Below are experts of layer 10 (counted from 0) of a mixture-of-experts language model. Rows are named router (the router's row for the expert), down (a neuron's output weights, with its number) and show model dimensions 0-159. Each number is 128 + 24 x the weight over its row's rms, rounded and kept within 0 to 255. Numbers have three digits each.
After each expert's rows: a language model's description of what the expert responds to. This comes from a sample of Wikipedia text that the model never trained on.

# expert 6
router:107150119085150146127093106161110163140116176089093110161092166102100166110161156152076119162086114140113126174168133103107143114147154123089103107115139126133137086137108167140156158103138117106134110103138157118113111174107139153125138098111107128108140108105153124176117133138112130120115137126117148136103095094146108148090096099104117105128125169103131154121161156158162109133105104150098111138135142092108145102173149103119105112158106116149113078160121149143117144128113108
down0:143138138145122110108130123117141075165156156165135162105102112142115131122143115146129177089189116135127107170133126090106123152121140130125164121161116129106151103119111108078119160166160149152131059136140141128104134107129187124151096152104156139146150150099164108132164161135154108131106135113087145141165138110116107105132150198168124115120159132132107151130155146113081149122106145155100121129107083115127151154119144136133164124172131111100112104120136139090140091126125129
down1:118125196146141106115118141135161101137166161149144125124152136173148101141121092109178191120171116123135141122057148131139116173102114124130144105102100121107146120128079132124118116132143105147088097156106119124143143062090154117122101161159126138131134123119169131151120119121155128145120141145135131113121159157115128072142131125180122135120125106109176100148136107147137128178164154148177136143132123132132126131115091135133144123115161114114154139098133128106156126191109144
down2:121118107157112111112109121120123087128133132125107157151121141115111109140178164115121116104127083126132146107152175102159137141101079148131174162169097110160167126146124140093090114136116150122126111161128106102086143118106176121153127128170107139170133129062140160163131161122136110098128125124151151115085091142167101100085092077147161136102120153112154085119132120124133127138120143127076140134144117120137100123117132147122133114145096163166151112109111122130184146152114146
down3:152112128125164125161157131103147132088118171157129075140091125146098101140122116108154125115143136141163175156110180159091154130113075117142127144104116138101172096123160105143086098114144128121112109140136132126112093120114169139104118115129127150116117146120143161120082162099140111126148134125145143120114090129120108156110093100114148125142120109126113138141160161158154134098117129147099078157122181131152167090142134118072122159164112148119092108087094183149127130138128149
down4:123127159138148159126108135139157108129157150122171128141113113145136129141111119131159208090145108124111089151100111152130081097121163112129174115135097101082150162159100107141120139133122106127142130136125120162090124148143143153100133098138148126169155132105140109122150153123106136120089095130098142110123176120156095139100131116164126146110106136144175144147149098080111110144139097139187079142128106120114182146126129141176151132136149139165132146101141128103162152138168157
down5:113132157136144123118140156128180106108139158130166148130150107153139124140124129103171194112202108120109144107091125128130123154113159119148121136124113077105142122155061124159125144110126102114131173138146156136119111119114109123078127116153142115134160163138119108158152142099155130089149136129110126114127183133133082157121134099109134116095117119162163144105134084095119094172175120152165114140104133134141165142118157118137125174134136156157122138097133146123116148170160150
down6:139143146123146088135136136132151105128146164139152133124136154171157089160136118096170196093157096136156156093083135130135113125106079116136088083108119120116142090135107107154110114129148111132119085137110115144103148079131155125087101136134095154129127160072143133146118137148184110122125162132145123118153114136103108123121156135158139102121094129142119104154112136160125108117154170142156112131112164160137152100155161133105099146109120110111165134082103167161134124166114152
down7:131155177179158098100111158121179122113172179107188142132132127147159093110113142097163188116182058135091140133106134133107097154127132138131130108119104109103160121107085113152100115127129093110103156127117156168110114140134127136105155122130137112139157154143144133142111122122161145092130134136122119093149174122154093159126131107108131114130123129130163143148114108092142126169154136150156138153125156136124170116107136136134131175127139150139128147131152149161110134182122151
down8:132113164147124103163118142115156095101150176143144141117130099184170098126142111100152145116142125155123162137089140090138122108114090100140160103145121122125152116160171140112144130102192117109153135117118101164129114095158132143103111184182094114158142150122147148100116158130128124094108129103189110168128141099148137115116130145162140073143122107106125136147116105144127120159122171118091141151138135125114093111151127116116114154119131166110108147072105139164107155154130125
down9:139156176170110128144134164147158105140138149087157103120118110164158110152153139116134177105196096143113137132099146137134108119091142104188141108165130112115131170144117145130114125135081129150142142166088102151155117116108114134115105142153171145128118093148109115117100078122134103079123110100115122095106150146123107152117134088085149143124115133121151087140118171117138114157150133132179145154140153124115113134096133125164139123125169130130111102149123088100118147181155132
down10:100098168121143124129103148128173114104109137102123111075117151132094164093134095122151183113131103115152076129085136147114150104088114070135128124100119136063129110133118118126111109125141106121075119132176150113107130101125148119105132101114136096116111178113144116133124138104128139105116162107107130130128130125124132145119077164135113128135139101181098111132165090108115180118141145111103080097154097145106158152115158130116130133171147145156126137092106136130125154176137127
down11:120152148164101085116165116167148087122167153116111119138140084123134116164138094095120174114168098118120155087066121127118130131082143118121117136120111106145133146119132138086085138122126132150125151140116173119115105092087142123126106143201162133130129152102149083151125105117161137151120132143144144119107158120111107109087131081144149119087104113134100117128107123129145122148148146154169112135115087116090150143131122160135160120137187112127121113085147145125088139154091128
down12:110115140160111113144109178100145088145123191147135131140126138181153086129149143101149178092157077134139137068070110138141127116138096128180110138146121118123144125132160100128110097118128119150123128131112154109119134089133152158068110149175103175143127123084148120134103124132133143134112124119162153120094151137158110108120122086153174094140103093129118119161138141139110127136128160115118099127147162142129151142139146126111143122116119112138125137087119145121107125191141176
Description: Plural and word-final suffixes. Word-final suffix pieces, mostly plural endings, completing nouns and names, e.g. "s" in Laws, "ements", "ats", "ules", "es".

# expert 8
router:119162099083146163142115122147109126155068179111114118191096129120099175096144162152117083145137117158110126136147105129127145122149129114095126116111138099159104108155114151173161148083141113117156119129149127131115116158115136166114148128091124132118157116140140155173143139149106145084122136131106179143115113094145094141078122121122119103143102154127126148112134160113161056159105110153132145131147147101099154114155141113126118123139128100158130099164118177137134152100117109
down0:142159153134108138113124127176120122173153125138131123137122123143104123146102145117121120074131086093108085119120151171135135117112125132169132094143140113101093103100096148113131109102124149151096123112172162149106159147151136114142161177138096136096106117125115095133149104110110134144141139157115152098153152150105178148056156123152079090164142143107135109133151118175110076102163144129143114120136087124101148108133149166135140112140140104168140138136159140094166120111100116
down1:157125114154131135120192118129138106160132118126169145105123120141112118131126125094153111099143187097146174152117158132158142177113141162110133161134108122115117143114147074148128130125145157116147150126120135178132091131149127111118134147088139067131130195128062121145096161091122137145147153142106192133121107139135131128140160121178141086136123099132092116136145116110115140124124123122141117132137097144171165103151112161125178146114126152160133152086116159132130097117134140
down2:098107122113148115154122093172087133145120100112128134123087085101110132084093101152107123130163109158129126138174136133080128124151136094149121105153167118122119123167125153114138145082097098123110069145109124130157154123118129131153103125176060112114131126139129125114135142112133151081057133123133152147094135139136084118110145110125114137126084120131117158097184163130136153157102134123109116125124112150139128109140161127126149111132109191135110147153101156160156153137123161
down3:136171130137153094110157131132142121134149119086167138131149107135109106146119135107122147085096137101062098138116197148115100150122082132109129123085151092104180154114089117156114132135134179120084124145122107098092147132127132132138114156144148123079136167095089107111158142147164147158133129128136109111161122136126129135083110120148091072131137126122149153152139117129115115142137073128135150146111126134105156073171105130120100160118154130160127135139138085132111146158129119
down4:162106107187139104106154107089131111145122134133180156148128112175118043145122147103144116102102113093129134130096165106125165163108093160144123162124124122099092123091109087111113089116114168148107135129105128150104121149150135113107129145122114106111097120130124132124132133132145148150115153095170124099142180125137150136120135137142109090167160118134099140165127130099086137150101135126130163164123101143149120120161096121130167141084139136135150156107165107125133101110128181
down5:128126120135113088108145128135129098156111090123127148119182114175145122156135159119112130117159146124095130131176161133113127149125144100136105108128111133133161151144094120134128192142141103135133127073129137151140115117122110118121101108116143130096114133171157097106122078141144129114107095068116130095176069133145148137130107142120100107113114125111113161135155160138128151132130112086106150093085186105178102141158132107122084153139123153172120136105124118139099151169105172
down6:107100090139128106120091115166058078153097104142131141166104098139151115110101110116125112104110123121148139154161095152091086117139131123160128125125086154179126125127139143123139130124086117143109154119144172165128101123148098116122125113162065100170144140131141146126133065107111115137104127112088145112107107163106109107094129146106157167110139117133097108126167133117125128122097134099088124127130087117107141159153150129126143095106124158091097168142145094123150120104144152
down7:076154114142097110148150140166095101176115132133163168122112091136129134101148126124150144089164106135092139127151142116132089165141120149129086121106154147146174165192113142127141150127108109127085088139127119152084160153114130140141101146174102153083146143163098125065151125125124112089118169153145137124125144150139091101089155099139117149124124151117138157106146143139138124149114119106147163130113118136145128110144151161132138136150129132142098131170133115169172162156116116
down8:090163133138158125121149145140168155128125094109140129161169168110138126150152127093090115092091128122109104111155125104163186143137137096141122103134131083136128123114115143162091122157161112134100122092140201111099123172156127092145115129127092144119129113161117101090177127133129126138106197082104135137139128156133118176109142112127113098128117142106098141129121140135125119120114103060150117145151131148127170112166160157138119135112133120147083133115131114140152120154121091
down9:196114137150159131156175128082130128124176127124142128123101081158097087118169121060148130108154138104147148100086134137141129144149140144156109132149081145113096162084141090132140104096095144136111113141118127163179117125118121090143125147139149143156123121133110087139117149135143135148100115167133137133155168128141171156103184120126113110131118117125102144165136118104150132123081095131119092133127100188131108130105118123134145105143160144105108139128136143091127119135086139
down10:120115123128097135139130154138125153127133112168146105154152148136147150115095127118120121119163156165108117130213071131113151123149124127089154154122141146142125145095141174132145116113117157151149109106137140106139108133124123144162173131114116139136101105204131124140115064107120108139107134134101138122127081154128140121106158116130095133149158148107153142140177150135137078119130155065133144129112108171099132146137135170131127111161095118149101156114172177127131087098134125
down11:104100107123117114174141091152067119156136140133108141123086066153089111116122106121183135121181098144129125148099164140096095139158129115120099147143153133119115164127141145116149107094128142153102129143121096154141135121148096127139123127152115160139123119102080145103130109095127107130089150178107153098137141138161095107083171087146140144113105121109169137142141135076142144152113128116117139105111116168112125122146146123152104142125173154092097143124156128121171123079128153
down12:144115135155165104139149121119126112173130170078178133134112119144120107139091079112142120092131131087122129132109131139095127157122128133148069104105109157115104116133133103129109150098158156108088080120133113153106162108148132071129120133130140105121106143132130079168154157124118156172124130140128110149142154085085159154104158136152150117098119133143130079139119100162110149131131127118114156149148112148111138153149178108169136141129196170155138116096135143101159112115108130
Description: Fragmented list tokens. Spaces, digits, punctuation and word fragments inside tables, chemical strings, date lists and infobox lines, e.g. 2010, 14.5, Hinckley.

# expert 7
router:101167090107157167148112112148116142157109160092098106132117130102085153090167154141090101155077132147110132122170106105109156126166146128114111098107138103136107114123101171187131184079161104093122113129149161097120126147119151145111131123116123126098161093112139120144126139161095161104093158104127136159105089122140112157105122095097127116137112147105107137127163142147172110144125115164128135177121124110107178114138155104128099111148102116143135124154098124137111133116124109
down0:121107146092160100103105123121129137119143172116121099122156110138128121131127095117181178132157152126134129097142116138097144112192141113141142132112109117092108105087115106147149151117150145146169106109165175134108129181129137150121135134158141098141125102119118042108121137106111140114113149129108106137127114126156099137118183162103158158111121170145100111117161104120164129111126110178166131142076139165160166109105142103113118143142132133118119109093123097123147170120155141
down1:139101149153120133099137128131120126145146146117122155152191166097161127134136121136132155122111160069145113151133122113186124192127129151121096121127137100108120095173140125112111149157175170134094108185153154149084118162152102113146112106087096127131138107127153107134174137132116133113109140131116090109150163116105078078133172142135120120132110152171149111131123098104152147122104124138109141158143109123100155163134156163145162123106144161113127149089129126134170126120149135
down2:131132150116110101114138072120095123160139138166149097150132078159098144142063140167108119101132111079114120104143123136125137139158155148158120118105126118128117109094127126135089111159151104132138111162130132154115146145138121102123171102106141123089154083122114094152137141097164094143106169128102104122168120143108160148103129142147133139112099125156120095129173123155119124057160153147109092118102143182094133178136127121147130099101141139120135137111147148157120147151170164
down3:116109096143112130110111130132138097116139113117122126102134134107126161142166149137112108133114114095106134149130137106084099096137138110114155099107141123105087135108103158142134148104162122136121161128121204157124129137168109149168133110142080132133102143148128167147116121098125105116086135081106123135092114154123134138126141145160127136129134162182117114114093135130069121136136103123118120111131073140094153152091147161147155083145143178101170181160074124104093162159132144
down4:141131125108129095125135170169089072140159124114115159151137152109127133160201178140154119111107135150116116100110137130160125159162100135119096135132145138128137089087178093122157125114115142158113112130093126118128130151123146119144116141137154138114114096110124147094094150122099110118099130140148105141141138100160118096106155142149151131124152149136098135133120143113160142095119105137138130112135139121131150124168102134082120154144124134087113168071056135160187156092103090
down5:103103145161136128138138085088136145132120165110158073114124115144121108119074104111140119123147128095079174138129156149128122151116093100153111145128124143098116117087150113125105117154153156150101113147107141154092125139162086136138142153133128065075094178127079116110118114135146118119133153082125105129139111120105154141109132111083119113120091143185118089193119121119145175140133131129153111124127138115167146126118127149097130129128169109138139148124166128166095159137107128
down6:132113135116156174129110138119134139120112143091144135143109118115145126127158109101101145119175186116131138171094161127173102091089115131153169097144172110153098189135117134138145085104112139143166139156091130134137128093152154110136152127126138146143114144168113160153081125116082117123162095144126178112115108110127093096152124104110158123133104118139114145146114123132088140101149109143149157138124075175128129140132104145176147098114147092180140120093132141110112125141105148
down7:152114141175160120138142160144129103131143119137145146159126105147149118143127146093117147116170176118094139168126130127106134113161110101146109097129099145130183131178089145123142147167075082109116109140148117123146137122105112101123085130084120086149176101156134118119157127154110159085183137149118187145093122158115162136132149101100116140100105121103145071116111107134137121150152115135123126151094124105185150116146129140105110122158144124170116097108148132131126117160132133
down8:131182127143097098134141120150144151114108132104103124138141155120112115170141099127121152124114116108095146138158182165149113121135127123095123139175155103108081103152134139128138173150149127145132122106153179111087141153129169148090147092119123095112131156111152143167141130138132135131130185095106132090077145138118078124125100123155098107125094185154140104104121116125141136147091113149124122158113092149116165149139180155103109143151123123188124103114132094113122162147143126
down9:116121093151137102107128150131130102123166130141135165152112128132167128137152133120120123135134164139120146101160099132129121152160097075128166141126106129095130149125089103115159145115132159150168110170111122107116135120097169156171113129165186119156123125137094138129120161144119103127144096120119150163093128117117079077131124135178167111106165176184152067137110109165103120110111112155147156142123130130095134167123151148139148088113123139134141133141129157127162092133177119
down10:134107098135123118138133161144137099127151106134138150133115145157147108133127138106138143118130120104113074118182113177130104154134135078088125095092152114134151117114131118110123131117143130150152172120134096166131114149137127155155124131143152076118083111150112126125113132118137130122194115168080139102128077117063141170163108111147155115137132123143092091121122125129121099143124160130145135124149148096103078197116136106118154092140072129106112154154122131141107091086120109
down11:138095132133161139149124164136131129126144114121146140131140121158157128147124134118144155117121174109097135124157140131098146150133076097067169118120142160081135135116101101084159170129159144132155119103157116153151126151145120172170090138128184060127104123168125095110112161153107147078148125134132128157087088125120108159121126146134091102126155125119133128140140116117121116125138113108104140138079145112134126155111143125121127131146098118168080154158122113093145122066170140
down12:119089138165122128116137115088120113146107151150154120112126139143109118134081129145128116119116108054114109113127143120141162156114127129155089113122150122114103111158170129102117126163137135163107069216128157133102178143145100137140134118141147081088129152141105086132150154120159138127096149101089098109125127118111117125139140131101110103128105116162140087157154117133120164079146138137127110148085095153162099139122118149121142122143145136158104158113128133186111165137142155
Description: Table and list separators. Column pipes, colons and list dashes that start a new field, e.g. "Labour |" in election tables, "Species:", "- Name".

# expert 4
router:107134128079137148096116102160113135131115144089105102144083152098111146137162153151080093154111097129107109151149134091096125071153114100119112108104125112132092091137100176160159151093174137121157131091148128098113119135108138168126123110135107088132117125105141144178127151157126124122130125110115121169117123096132121161123098126101089098149127131134091145129125133138127101144065112144138111137141156107107134107132130102109099105161095108169100129166112121142070161103134112
down0:163125097135142129102148119126113188136141157144129112163128151147165096125113123132137092129136123125069135088116099125119127108143129135134181173131139111102113121115116148134133092140197141109124110080139130095120105123127151104154112123132139116100143123109079082125094119168125134164132132097148129105130129122131103164126203129093169085121127126102155141193130119059122134169126200130101130115121140096125104117129128126136107109109131155129123126135138141151144109104150126
down1:129129127136144195153110135110140159127118115106120120146155181100142112128146159156104095137138142117126140136138119138145106098103115153145175160126121184120119119161190075104087128123136122103131113142180127127113128146167114115128074106129148142114145196109107133105148120124140134137162103096136141104094148092094094137127150142115115146115132127094159145152098118156158162144107143110093137096135113073133167124145132169152139139152153162144148080132125110110132108128096159
down2:103151135138149179124129125115159147111125132092132154130126154128129146110119110120133123157150121154138128144166141107172130087097136119167104112109130105168134147151107123077114146111160086127110127099160092131112095058135106124126125146112159134172128128110149150115157160171101128149125131129123113158137155103121150109156120134175111129171097138125127115143145119153146125152145127101180098139089163150130114096147113172180149127163118135164092135063070135111146147154133127
down3:133133157114130112162094102157134116134108103106140143117169111132159101173143144125090144116097147137096163133090146119108155108105137129146146118177121189131110073178173115128105143115160098131129093098143124122129108124114114125107085122107156089136155157116124093135132126136137124100109130095134139161168168098120116155126137166101122115100175124148162125142135115109113137136107095140120108127108137085149128108181137145161102133113145163138112083104151088171112130145149183
down4:102114134114163175149142139119169137124162102094112152106153139108149131112148115118119180153142107138097144122129115128133172107116134114145143099148121108096100131151145119136114142112135142148170114099151127112100130128125152067139105087120116118137157144129073072168174164170119145134130154127133141157106129145124105164106153184115140112128157115135131156102134100118086133139122097114097112074147088107083139178143164124142144098113175153113112129132115166108095135121141157
down5:129180136150115131138142121137111109144159144114138164145132103125140095099107140129112147116141153126089183119134058146111121132129099136101148138134111167127146150132147133097151133130126149122104127112152141140090125134142107113153121139106158098110166138172152080142160144160102132109131152148128139135118085156101128109089114162112139154116173110149130170135136105072114125130122140133112169066152091069128161099149180144143138082109126148135157154118135115101158131105121076
down6:157151144152088103152103145149136127147143101110146135120162138131090151138115112122132169111154170160111147146141080133099151150104102109155125113122126136133167164131095054134118147154083121108112108153146165169132120140102138113088141150093097175140166158157137157115102096137118097120120110158114126125129110169160131118104117151130133153099144164149142125140136155133092115119160088145084150101126136124111129165144139133104145093097174156095137087109145153098141155150098121
down7:153159123158126142115158108102115149151123136116152150112147106124150103105117139136106105123126132123114181115126087123120120051142130147117182162115134177077116135168126144123133120141199119100121094132144124094103115092107113084129099088106168108106129149134122075131130139164136129123134138143154119134144152137080120158122140179078125113122150077129147161131158087113091145188136148120105136105127115102152168131144141127158119119115163153146140139149110139112120126135153130
down8:131137139122104130133115148119139091124178148146119124151108164119094111142101109154109124132122119144112194155129119097122106138107156114137111140157128087116094114095138156126132124127150118117132171101149110098138160083163097134135160157115133147123087103130128119127142087167123119158184125097193131182130121131112127111114121088170106123117107118119151081128103140122118126147104101100137140178101135099180155093129131180112141167132139101172161148132135109093112154114093131
down9:105141102152131115114097125116144093135121102180140156114132109136146140139120156098136188114139160154105132126153103143106145122089146150126175108116112128142116160145134103115119125096126154115139098101165169162166111140116127109147135153111127120118152150164117120105165171141110108082090097110159156171143135110158114150156124167145101162175163110153148170163168128143095123126117169149109181094108138117111128148140125122165144074108133144155107119141100129122163142104160134
down10:118101072110132151075138148133144137125138131140114151121133188103172121149143157100047115142067109115094127100133122150146114088138132173131137131157123117123127093125140118134125106126159144106112111075123131100104102131100122128164139150139160138094118139165140139134109146138146105152107134118127141133145126124148112178107172096138115077148127120104108133139178129074102130152105143119101106103130101156102132117103113142170159103130121171133123173177144138142115089121121123
down11:146133101131139138143119120118141121124145108139123149137139146111158103169160148110084122138091104137119133124123131105105105113095182156099118132111107155115154125123143159120143132158188135104094167099161167087099092146170114114154146164122180123077178138142144105139132120160107104162136136118146146126137104129094103160111128103150099093138147108122154138124101130073114143152128144128105117078092135114110116097161145169108167100115136150090117102178111143083113147132113135
down12:123126131132130118106121089150141131138129132147119102121122139106123121159170158106097132128088166121151114119130116126118139169088183113092114168147128103158101134145185152144124140134129166158113133104146094077104104135093137153118141153136114097125127082131109137141173140113092141122075067103162124131130112060169101112124099115148120119138149121151095135161155107087144112126101115136104145116145107119119124115140118138089157055146091159128138149132091160123143142125143109
Description: Verb past forms. Past-tense verbs and -ed/-ing/-ated endings after a subject or "was", e.g. moved, announced, donated, portrayed.

# expert 20
router:117140127103166174116124102141121153148086150117092115148137153080102168117150154151069062160083116126123100140141084114129171097129130117086134112118139126151110086137131133128130145108159127125146133118171139103128091150102133154071125079098102104139131101121157155153150158151115153109132127127116146161095130112136102128112103098123087120149135127095103134092141156128149104138126096156104104155162161103095131118160142108105096116140135102132117117132101163131117156122096094
down0:099143145124115080154086146120153108131133144115141132131165132162080154143145129146126130120103127140128113159143172100133135148111089132128138108138116149145164157137116074127118172171154163144112110172143108152098172148153105113169139139132194169143147136115097098117138153130114093131156103102189102172131142124066128102105135150135103126094147119137171148130120145132109131112150134146149154102093107110130064133180137132137145134101125155125121126128152107129143137100119156
down1:139163130127138107145163165102110120130116130147141136109139137133129110087108124117136150121144164141159107108139074129129112136170105133094149133158175137151174163159146114154130128163085120105079146203110108078150160125136152155062134147127114116129156107157113149081138113160066115089111103149164155118130123145144134101123129131085123153160151128144114110128103135091102120097138140134118149094113125133114114104125154142125089097141092098127144145160148135098147108146137109
down2:100101106128131106159107128102104095141112145147136135116095123143095175131094102147127136132165130170165143126114138148144123117108109126164135110102090119101131131152177085097128140144152160203120118140115123137099131140162159104123135129113206144134130136119114099152117117115123083148150064149138119107146144164094124082119132133120125152126149098120106110095133091098099149153144164127144111095103083108114102142172128145131176124116113134120165145139146105134153123117113177
down3:121154104143121153137147131094118111143133144168145146140145129135112126138102116117134139111173159151141146189153077117109128160147103130140113153130091152134142128137101144165121101156168088138138111115110148162128115104132120127170131138125151126121119120160157045168150119145151140112146097096186129191116114172148106158080138116150090123073078150127130137120153114150125095126145147123093079122135132153131118149141123131131129131134129154170151150187138114091126129127120129
down4:142170146152145102126143140121148106143136140133146148142139136175120139125117125103160126133165147108156109102127115119167171111145126116121056111104086136182152100129138126196111062104141092119119148125162145159166149106161087106144136151170146193142146124157127125168128105166142146138112111130139104091140129140130106156089117139174108113135110137096118130093107128153137104139138133084130101143098176150139088148149126124145145104147118159144120137145143112138145111106140119
down5:109141120117121132114112145110127134128113128093150127099119114150147152161143125128164166120135130148078103164064154115124100131099107106129150127099164130128127154117174082123137165122128106141162111166094157153137111102125155137053116124138145115105142112114129132105130121133084116152091123137107145173088180114160090101127133107103129130111146160157134129128135092138126128110131095091116102145109061116137151114107147116129106143142159118154164123115093156177103141152179156
down6:089088144151138155135146087109165109129130116125140115115162163139122126128120106148125131128100184129087104155146120132121164191135113124103120104102150105166164106111090135118110136131178159161116091157097147128125156080075121128140125156163135120115110120170137113130154137119127164114115153140149081136140153081111116121106100156133142151080096147155143106167115106100105128125098148175081132121126151155095123170125113161130092128128083120118120123133119134137094125132101102
down7:137135087170119111123159123095098088168145150124152161106132124138130138156107135135157118107090172136107143078096121155113184140118118128107134083105108137140125132109085142086110156138119173130125132163098118160130132092115135112138072125096096174152138119102147101103153149127098141140123101119107176124146112133107110119084182106149163152098154153105132131129119117100067145127157151123157122118100108131117149145107103141162158152125150154096121118118118125109115120183131138
down8:107128124171130111121105160104129109141092124144133173141142146147139129111141125126146151131120105107101108111140090114113128201139114148148108091149113105139148159153073111124123146153170156102099127154097097133121135116129156118140129142164152096140186117148139105139178131098139141140127165141155124189133141151116097129096109145183099135118103134137088123110100099129126133116145146138105175098133107185115101189132133098096154122134104117129109162140140184139126119104118149
down9:098126116126116125171154127108132126134127146115148089130089112142128140129114133125177121137149129088151163085135131163130149134153105104143140100128097145076128171148128131134146144142121086116093110145144121151114179158112150130117150158129137160138152136117127106102109150093152122168130113100107134097148111150066146135123114121159092128102110093133142123138117052128140128125185125122172128081110129145119112183135114130103178160183113144099142152136120108177168139135152136
down10:100177114139121159133146126135141114144140158125143144124153115154153130112130115128143114142142126138132135104099101097148140120132113149123111111153094089173151142169134139163088091107127111123136098130150194125149095111131127091144107151160167201162143164154135119163135162159111114114108136122110137125148113118188082127137147085159105157112089130099129140108167113151110123132120118161126091142150099152107123145116111140121125125109187162102080154143113155186113124120150113
down11:105135097114122103181166139138110093133098162163116167138105064128126151132119103110163141141146162166145117144132097127130119107156132104134098147119140098148095130133126131175162131130144124127143142138109109157111139154153128152142174125133163124131125091165138148109109119124137127177155110128095159138169085132113134114080150121131146169156105111114133142104164121085164103094136146117116087140137159133094134136106127121119095106136113103121090169128142140112180111115048120
down12:119140097111126133165104089106116127128085140158119112195097117117098148072087100133148128153183140118179124187168099122103112135140161088100129130115097095108098133144159131144126145117104096167114100148104127113116140131134154125106148121121179124126128090115147128130106101120136161131143114149090129129139126163121145116121130118102114147143101092154134142120123112112174117136165095126126124106167078120145158083090156164108147139129189130133124157172121123139124139126138117
Description: Clause and quote openers. Opening quotation marks, that, which, who and because starting reported speech or relative clauses, often after said, stated or found.

# expert 17
router:087159117094153167138084120174115145148104154095100131148108166094108157091174158158098103160095113172103120137152120106093147124134143106100103103128149114160104114132105169160138155106143121122160120108142143122116118157094152149099142117115097124106160109116137128133147139170121141112098158115127148147116108098162100147108117113110123102143117164100133152104154176131161098144082111148111132139135147097111132103169159129123106115154107094140111071152128148133102156116097099
down0:146125134137134113159169085091162152139141154164151126130120055159121097130125173104169112105116118144105105136137179165165117161088112122128098135165152131101145123100141133054126140123141155116115136159152095149113105124132135110166112135122168129090086143119154137136103143119167169101167134123155107106134177142122070125114102121109113119119146141108160125151109120138102115126160102168081119118115145110147155121140149145124105151133135091117137092137104131133139101116133158
down1:133107148157101136120158172138126137120150139140114120110161134145109126163137103134126194126146145130108134131112128113169163123085121135102129167138133111149145106155141101108108156124146143161116129116146152118141137170155137104146148131134122111126111114138110101213112151135129167132096146085116111111133127092152142091163171114144142103146154113145118118167109092126112123125149155109146122174182097127105131196123094172099131124113111149094153169100140124119079098090151147
down2:128149104149126120156127133114137136164121144162130117139158130146125147127126138127160140136143142116146129127091122112080129152108134146107078145148095147139129110134085075129160126100155118092117112110136164166087128131146115072090136148118087171109170159134133130168118110129148122132115162195130115113146122077102131135102134159164146116097149111093148139144082099082094136143119180115117118086114090099109147140125173136143127107137148143135137094124181114091105105130095113
down3:133171139152100142116189091132174090139148140138126142131180099122120084164147158105137157118119103132124099117152143098130131148157064143112142100134147085088136123146099122098115171113109136138132141142110121105099102129114115115174087140097119164129122116138166149177125162152130155124136139124138150151142142142139086115146120141157070119134133139086146144090128105103089121169180127134093148133128115125136132124112114172121122118144110139149149122162109157070113104137129156
down4:149120122143139114149139097102122134151119143172158140103102094149135141131091162132169103118110131073144111139102121177114122179090124097117122135131111111129105119165113124146116097151098115159096128168059106142129123117144107136126130105153143099090172141104122149165125127154138111122136117149147133086178131160115096114108086115134157107135139096131112109126118099083100119099166135135172077109133156154140109119080080122136131127119124153120173141168118123119139110159099157
down5:161160153151116060140137127138099105158147170118143087113128125158099149124086098128111152100125165112122108131080137127084113128135144079144089128124129141143118144116120157118141173116108071126149080130097106168138153095136113123097139138174106131121126106149135120152136096126119103140092095137079153125119092117110114110088166116156167112110124105139176080102147114138107121118111099080116099122132099112109124128100126141108122097130117155146147136115141138133173145135119179
down6:150120137123088113152136092142135140146101102114120166157150101128115135203149156160126129117138137123117130111117149113138124158099134143131113107120142142143123117134074130091123133112128151126059126137126168175084125118151137108140113189138138108113128111131156139102107098086167156116129150083155110124117146142131106135084093114160087127129109142118149129152134121127087117160152131077088116134139092099128110110130104105160147114142158088158153121179116105107126080134143179
down7:108115154119123094166170103095176100129154151135131149102145118164137139140131103105184188133173160152086096148117156107127101139094138116079182129117130103144132120147086138118142153124109142089126145162129118122133119165130083094152096130129158154142127132127122145165140129133115129123141094134170091169142143128133121090142121137126094096101160116137200160119078108116100099153144092108103131112107129145129137149129120132144124153116130134145159126161129089096129118108128152
down8:135112103118143152171171107098147159120125119128128089123134113150118161122130132163139145166123145134120105160156144137124112134142103069112117182124130114134125151100122137114143148116138128126149165141129129145164137144144112109095115112154160125105107158140112157110103117131172154103113139139175108128144131128085066150073112136116171147121154124152116130129106105106144104101122140133133115140089155137095153154088105138185110128159109114090124100143145098081109088072123195
down9:125144126146096099127153115079148099155176124125179153078161101181125125147118141117190170093134133120113084120116153130147116144140120145139133131138142112118125121147120090095134155115115130137140155152137115147182133135138066100143104158106166154126129118144100133177127129131142100146148135107127116140131166129110151135148172163144107140115172096109179129131098070104093151164154142102108111121101107121130121136122107143127128121126145114122146075132133077107135095138136165
down10:198164150178092099096185104113132132158144146151182130132148114154134063162103163100156129063108109103129081102084122115163139166093128129118109115134141131100183113153110088119126155127128132129105125112119141150144128118121116124165101141124141109108155113118162143177137151161132113112144152151133148120130153133113101122141137145164110101128174122105166141106114092124100124159111110120108139097116088101103125125099116141130137110131125107160136121138157114105116124113124102
down11:170121137172111114108177104109128122114185130143156158106147110140144080158114155085162148119107128120120150105123131150154143180096116167145154137150148127136107133138120101093122112128084168152117098129119117122151108128144106076140103195105110150134151121117155106174116165143128142146135144157159125127148166147128111137161140130171102125147151110069133171139089087133121148129128130110109145106136084143139134135102103141099156137132150121139164150143146101124133073102140123
down12:092142170136133104085123147137098099157126143102136146118146101150125162161120110141118162117149153128108161140128118110124143140067111150137138094109128080121162141181092115104133162114134169130119116149149092115110151106102131124148124165136148136127116125163116091148143125102091123129122115116117128141116105091111149078148117107132152129118153094157145096146148138136087102104173136123139155105185096095107111169119101126139124112111106190138180143141097073103134147140168127
Description: Song-title words. Short capitalized words ending song, album or film titles, such as Me, Love, You, Night, plus noun pieces ending compounds like gas station.